Weights of a small mixture-of-experts language model, trained from scratch on English Wikipedia: 8 layers, 443M tokens.
Below are experts of layer 4 (counted from 0) of a mixture-of-experts language model. Rows are named router (the router's row for the expert), gate (a neuron's input weights, with its number), up (a neuron's input weights, with its number) and show model dimensions 0-127. Each number is 500 + 50 x the weight over its row's rms, rounded and kept within 0 to 999. Numbers have three digits each.
After each expert's rows: a language model's description of what the expert responds to. This comes from a sample of Wikipedia text that the model never trained on.

# expert 23
router:517533499499429570506569458453580532466526438442466538495459550483417461516507509556522535529540484538543573486517506491517469548464415498517522406437552470590566504518401479545586477566518568462532438451524471544501513520535542537451537595446488460432501470498490489488629549535412408509450374562386586518541438517447473541534428554444547516537599449565517505478503599549452507479499
gate2:530571472515462496443422429513553503612454556465463595516538464545424558449443438612452495495434546417616489509517561495474460513456562482457609466466563488588526507485552472524465435457559527480443378465508562516468531484550496425461550445455458460564511471453476494488511462512534408424488410475493565576566527457494560490498536508545485527524483450515484458623587513527438456481510
up2:414506555453441544503416571555521407525527357410450485425463516540471543474557474470502495498563568553453463452505504536495476441534583488490520522460485537575480413465540420541515521489537467497471558493494467621567503467502560513494475491429551564505575473535549596483447528519463454498535485493495459465585511444410503545502514531485390463464398580444472529615474539459437605469472
gate3:502562437437573515501542557541527493451490454502534557587539413468520426596560506510518530447439510458467544512514549479567472531442525566491494619612424478534426483515476472515548633576469448536448461446492487503537482501449353488463533535448415543555510538461515519478473445547509479500482522486587454489553362553480563520519537528488461528571535526462463556542635493523534549499458
up3:471396556562431490469462508489510513484473503418567450503465532487523582416502463514496482494575535517499381492538512548491551416515465450420525467383589590483529472476513515469433374380495512460509499512525536456461467498461467563493489415523536523507543465570472465381470494477504546426471488409428548538580578515482450528514449607533489468426477526540446474403457595493477496484549
gate4:447557592468467432485523551432541507487498504453415509573569537472452463537508559515483522464416449466533552506458475471587446475484519466598421491558440539495464559497462500612563443479467544469469555529482411488525507499516476398504653475575525522461577546542413512484551438450530572496532562450445467517492494458424390539567523520454561563470491451537554360508540532470471503487481
up4:478530542490412458463430533466511456523597633371503483599543455498431482513543499521532465530498496443573508456495517482565370447538506442494528487437448499533453509486495461479494506545492629529512513536462486524554542496527488407509564464575485528526525524488415574442503497531598429447507527476471540445541407448448354531537585545531550566458527504497580405482526534531512539543503
Description: Accented Romance letters

# expert 63
router:464522475556465513564576439386566549458502468466498554484466586453430433554526471536515520581556553492535571490559421564575493531431451446573471456459492455586503500489486518526534496486482534487492455465521493533488473552559554553470578568496544446372459471481535513584524558515478456571459424590450549569535415558458430613556426539490559479444566447537510537424562523498460537451491
gate8:488519458482468543558536437474564520453441592486599463581520442467429465498473476515529493485476383469601493511583551541492613447458481454523624424509589440459623491530529550481529594479569457492474419512471550508557565518554563468516429497472528512566476465496426473508437439515532438570464466497565566489502430438548481501537463569453496444517414473469431467496449533516435541513542
up8:501471497525558489479475540424483462538529471441541451471543529492507512507636421520471443522487575537490601531442498512510469420539412529513398444505429463514457512458479536587509434484474582393499564550481535574462479482517446516461563474440520443538493480538484505430575497397482516486575513534532465418443437499472412529452456423521560535440569442427406491412431532386480458451518
gate9:460515575524455492572459484474545409493481587497597473416546542496435405486544548474422562435524494434378437545468543529539429487542492453525467451489459398446536552485506486570520467540554528486515451555483468538568475443492519486530604443467508496375544558426483438623486480532477505510483365538499510500516510497485502497461489601444521500546448487566450450521556562551434563448465
up9:488482553475470445505545487480471532497544416446562497494564472482397398576487482478499443563491500505399529481542563479432540530450584539457554457491542549508516464521433584483504453550578462466502434419577565488436515523531468543399458590438457480563431385531482486473514471624428495520419484476450473533524414525524474489559473511585601597560474475547512550491541463452523465575486
gate10:477479463508497503567602546556504478541454440492473522512578549498480528517435543489488470515470470438547498509498485455538432418488468389487406458497414464478476417483517412521464522578535581596392550432506469513460516506531526503475495572489513523456511442511586399509586466461510550534411468484460487461499557500540536494402515429480654500411497465456460616418503590510488549453551
up10:467491489465459524479423474483592490460601445486507502509515365500515550570565462464502511456448494525450559444497508539451569612497510597502605477478469425488576453577420528525584495401467424466546408503479549476455487555452526537491529448422524505506436535479491522461465519507474477630534587551499533528559398518522489405515479540502409401504542507495558458464480492404527512474452
Description: Closing brackets and quotes

# expert 18
router:410508477502436483595524437448506490500466495413541554494482579489453427579553464546587572557551580514486543506504458510508489565438424393602497394474519497595504479445523497496512484583506473456450494401540410577532443540560568530436555543478558478420457463489521485582537500511458489542491465545488528510548459574463431559526428613479529449489539520512507536461526554537456553426422
gate1:425533503471582549583488503459504469528454484436580508530557585431471502541423469602540509514523528554403423471472536512531465485469520407491493482457479626482498547434549515478561545586519520537512411508533442435489524533476571506495539476457538587492458380559582535508570518540507539600550553379505454513499490485461512558513405525538445430508529588580567532496547542441566477500483
up1:407645476486462462485398463463481490583450414522575448427520581448501476493544466576580497550495636533465491526555553508550479557497585485434496470543511612494496450454589506548448516568490549572513466484570492488538426470481571506444573433510492471484504486551525502428533476551515545505531459473542447542471510555440480527478503502566519465475528587516525542492561530470582562512357
gate2:460447473523458493534555503422508523489504545502470561496567475560525539465568571594527528445452552487491593568544479542422580490495532570505530497500489451492415497596546574511452476486480436494634474507442432590540470439653456465531587536504509509479471598522532547527478484546515491575575591515514485451566485559473494623580559552513538480528591511450472489489464542578528476531458
up2:509494483577362501494421506527488496539498509510503510529526474563532512508459554556517540514534477592536490413600491508480585569441609551566504457521436435449417550554477473437459400475447510517477530519417449500583595550506470472409576472515505554494506543520474514534569514522459443542482513505491550445448416571449548521518520492560570601516534576481449444609487445533601500544571
gate3:468500452560503428491540488516575538447448496530485555565468466488486593496511497545566533605513536504504500438559444545509531573445565481539391544603434437459388431479436457524487583476516465566423587456609530521556558512494470453491444428526483465341533482399503523496531472516494505495415599471560509535598508444482474447512481567565587481512499517546496479464506515534502475535499
up3:629556547498394582502455538496509486439476471425548479541524492489508449472488437502454447437467546493479609464426463586508463495578447448525569486429543547508517543460611571402487431551478508507551507481446458558461480558504524568505529590467420486562531529545583578465444504544566482504557414501602428409444474468534548474441531416432456552452485535479465543498498536467516530484467
Description: Article "an" and participles

# expert 57
router:510508414580460568512549418443564581468508493479507535533470553402381415511530473501512582545543538465557560475555406607525491528470459382543478453463473460523500494515566530562540463497519538513494443478521474562457517554542530534468538562476560456458507485469480509553529556510466443531431321547466604556522446545453453584583465597519516514477538503534495545465518539437454534488505
gate2:522577445519386594535505402461490422474505534607472593557527533535518424497445528493511522596529460580534509474573546460513525479522510379510466565538538484514473489520579496535540495466533618575422583470624522468489461517487433661458544464473490555555518455461499493511484543507442460520529467536471518394492542516482539501549504514539551522465590402525524498585469512514481464483510
up2:495479473525495509535561473447479528474545535517572485535413501603554452535532548478558568610476494549523446527612483500460625486595439381462525506497592502521514555473495501518514492474498568556474588575588536563367469524443408545467549442570520463519422500410557576525503467524443474483512553550558514541462534470471555485484557486532501536395523490555555432489524537533490537505577
gate3:468489453531550515536605484437520599471529480512624598497527623589375508513502458507386529600497570471557499491554451472480527449552603585475504397442453508567516508509463514505462528546488546530447553490478527536537578553497453455567549548539497415543469425479487593601522477411474496396518455490536450532526483503510506530528492453465467486508536493520528410537452510467503537455480
up3:495454479537552458488409496464584526420597581533526520550415428478466463504517440512421411502523594487532481520472586523480468458582470484520499495441500495515516501553469452436439537487477473440491459498519460440555437378520572454490560440452568484515466499521486521441512581437569434570528458428438498548428568469518403483443575460408479432453550483591546505542460408530521519411485
gate4:565532523457500586490462489474504432493539509445472476495519489511490462459464537553606508418567666423455497458530457570495484469518503401415473435579469569501554523458463442457469463505496519477532412567439442348447527466424510592474434494528412437579458513531533454523459493483502561525492486528435501548506516503556528560416470388539473557511469479529611482562519517510521536505545
up4:468494473546543592505411517542558436407557546493440506486508468475415494487464547523458536442603461526499455456393447479507429545405422521455482532497426543539491481517469495445480460494540446477480460484494465466608506533513476530550459453489377486495470400428439538480531475389510548501532455559509475569479482437507559541570487508529514565417496377465504625389514445469533484567512
Description: Name-final pieces

# expert 4
router:486568370547483536496603478472579503459448432518455603448441589473468467526486428578522566520508535555522551480544417524598464553478511484503511469398503428545554463452477494564580460550429570474501406449523460529524484520563528528428478552451480466456507466499579527562553536503421449536433471483428556521558505586480462563566460554450514508500558434489529515482616577469493551508505
gate1:501550559550435517541546476489447515585413520524516424481457507535479567522521508482507640459476578574378572538560516488511541475546503509441522549529489464491472526524531477528541433536539509522508372544577544480420530472537540426468520525433455480566526475444507592578547671435479505500502424512521474410543507507455460556519519465502463602489514553464525532591454480565509596459516
up1:437518552570602592471547490460504521495538473560458501411538531478647420588510512571523409522576505462616567478550479577513517502459451465524481464476460500514467567393442502469534499448471509474565525467431508526452537549513481552586488460508479595424425547515464462429546450527510500459583519415573546490496473511534480484484424472482525516491436363521433471433473461472500444545463
gate2:533572446463439554557460516467511552556491442549402535478520602569545543544480475452442539512496493456528550438474541452540477463512550532546529534484464496539584416499467454549417419534402511505524480456554482540436480453617554451510526486452465450568437478485463457517444462512480440467488424399583525538590529573559501491529521431550538494474433429460411525498524439512625534383524
up2:522446494577514543561521448432626489562454370500592512481576529540525538449546599529578599480419488589467522526514531489537504423463426472418527564492461443566549492367545545510539463523471479510540488593546531511525495487481446527425434525536506491574531579476478498496512466514482557468481507528559492523491485553405509530498450559508584491444431465558483543515630460486548502525420
gate3:562481461543513482473529601570513513582475553548476488533487570521452510602487518447576531418484432521465514483414398496420425479463531498509588504438469416458588430543437509562566432557499523477477473480447601532480475579469525502513523510516436471611404503547558411523565456588412487508491446465484447542555530472453545484481504576489425516523590499485473564542592461541493537454498
up3:475476457493618494394520461494462594454566504480462424500487568462506545441562529514549525502464473543455422536390502490492447565516559465480515481544438478518471463514440576591538429552480523569472542559418584471467451539507480536598517514496622387456523469504500466528427502545513525471451490483510543499602533453495519555399428524454472493511592468475490488520508481634495481380526
Description: Spanish/foreign name syllables

# expert 45
router:487608433566386450519506397488524525439453432473415574508475525463478455555510433589553512538545525549539531495521457569517512538530495470552545431385570474487558442525526580587490521480475474481448433477510486610508489536516506489473536510422497477421468476450543580496500524476442469535381369561441575517560411549490505501549500490471493526478569455579536525541531541484530564458427
gate5:510492474507457482478454587445483419450508391498467444543526476468562556433499534526515477466560511576538471565449482599537517413526471524520521405395538488399601438475484579604518520547540440524503573491465402568436429390448550525452553508473520488508488477452447504521516571546491521486452476498561511510482398505560380551482486477519510500379480507510444580464501511550489503466581
up5:520478443513512464454471499534546544487442505473503488556518533450554423477545506640473470430483446546472489529516503563563550365487512444489430489387495524349513410494426495595473483496573518520537545444406476547455463494463537529484546455521521470524473547485455521489500528556421469641490472491493482490412380456637505486543460467450459452461461508480431455490453563447483497534533
gate6:515478436420402541516492439563453416505428457408517595546468539569456480559517606530534524485496521512524492534440549503448487555439549514570492622452539542475485446555494459541463559542442493528494559471525530614431498459608489501418600570507572522480527490521516557506435543462461516476473481536388479480545568597447423491532491551496464506550584523542514447492376514518494490527457
up6:512478455441490476546498470588614449536551495504509512523495516612516417548526576569491513429595514557463382435419466489484549530497537471568482553416453502525515494519510486481503531521448444471523515527456521548420499515543465486514571601525523417486540486460570505559415598380499378479514536619453534488463534493504414505556521493426539434511574488568464539448519495570479534564463
gate7:509562513506413528481472481449463435507551413431523506548596463525479446545580448565489484471545424443542460469608572499472514504527495497545480472533478468519445515575522514502451449406528430489458519478449473516450489496472564475552534597532535535515491556571609503554490467490589587537531459383413409516596455418527537402606502524411485476439526474548531585519470480465453475538540
up7:533537546488497508426493608505507627481443506488468401447464456429473494504536531473508527441545554466555491501511474606548501551542459486471543546565527470500453519532545540555463526449534441591521496633546446490490526480564560531579514502507459426596544633562490580483528472505454475518508574567464545505518608508535571530555411445573540466565550485615505493471417475516529554495459
Description: Name-initial word pieces

# expert 53
router:399565440507487440582564449419541506488466470455513563543475557502467443584509527541518484561563603532520522441549493593521474518449477459511460418442527403528515419496446521560559445570496528469432465511607498542489539520549555502509552467495536472469465438454482546589508540599390464534483440536509538578499502529456486594507469520505555498495548488624600550428569514425480543490446
gate2:493498445557536443431496447499611485519417448388460519432503475511529486571540531485469489582507550553538483441502549502446512537507537384395497485459483582534559547500540436491524450509468567508470505494612548472427495470610452469545459580507559470588536487454373524552503465533385511546458502521525478517471550442484585483557530525497537525354495484524617505532488511521496488481564
up2:431518489554501512497472498569525463570494470507512480471501507413510428471480541578513523549555514502542550474474573566430444409509495546496528526563504533550543419452476519567575348474440524585498502502614544409588492508582416621487505608434496573532512534471490466562420527534550456550468477489383505512501548418440454489542516498475450507470510419571505416543500475441459505529502
gate3:512563488584542558509457405509548486530510494442519438423444506512507493563428470463524521570504580440484529513553384581461405517502467541406542451550504486507530408398493503521409393487473496511530475517389550491521497474554533400483537417531482544454444362561427495543492507449483567478439509459535420479529483397512478490479525550474444588515443537520493466443419505481453533504450
up3:599582529694497479482436406516536456471438499445501476459449454461583460462417503479523443550505517439545473470571384520528427495522528503455517458491516505487574433453516436504430452571480508450487525474383546543442471505553568519498483416510471575488509402524403497549516489531512613476431539430529518528515523484450517419503543538499462513442481531476550525401472509464471555448522
gate4:441435535464472463466375456447520504428472470479463520515527407497372465568612508563457567500480587539487445561577482539559552502524506451481486455547500497511477487499486523467525505573566443503461508539459571600434498445405556581469549466512522539599459494440506501534475443603509507517554438481556561473488512515484509591467513484429443465566523460410556465560511593464601434517463
up4:473498572458506460526452600575499527434536483545487479476472537582488479567552511485550487466586484374583552473447544403539492499585524560518486565516530493492505495469432399487464487435487547408474587424378452449536372419591476530454475519483511519491550473440457546402472573530556483488434568556451442493430524509503508523533395478454556516453467493564471483503473463504427506539500
Description: Ch and outcome words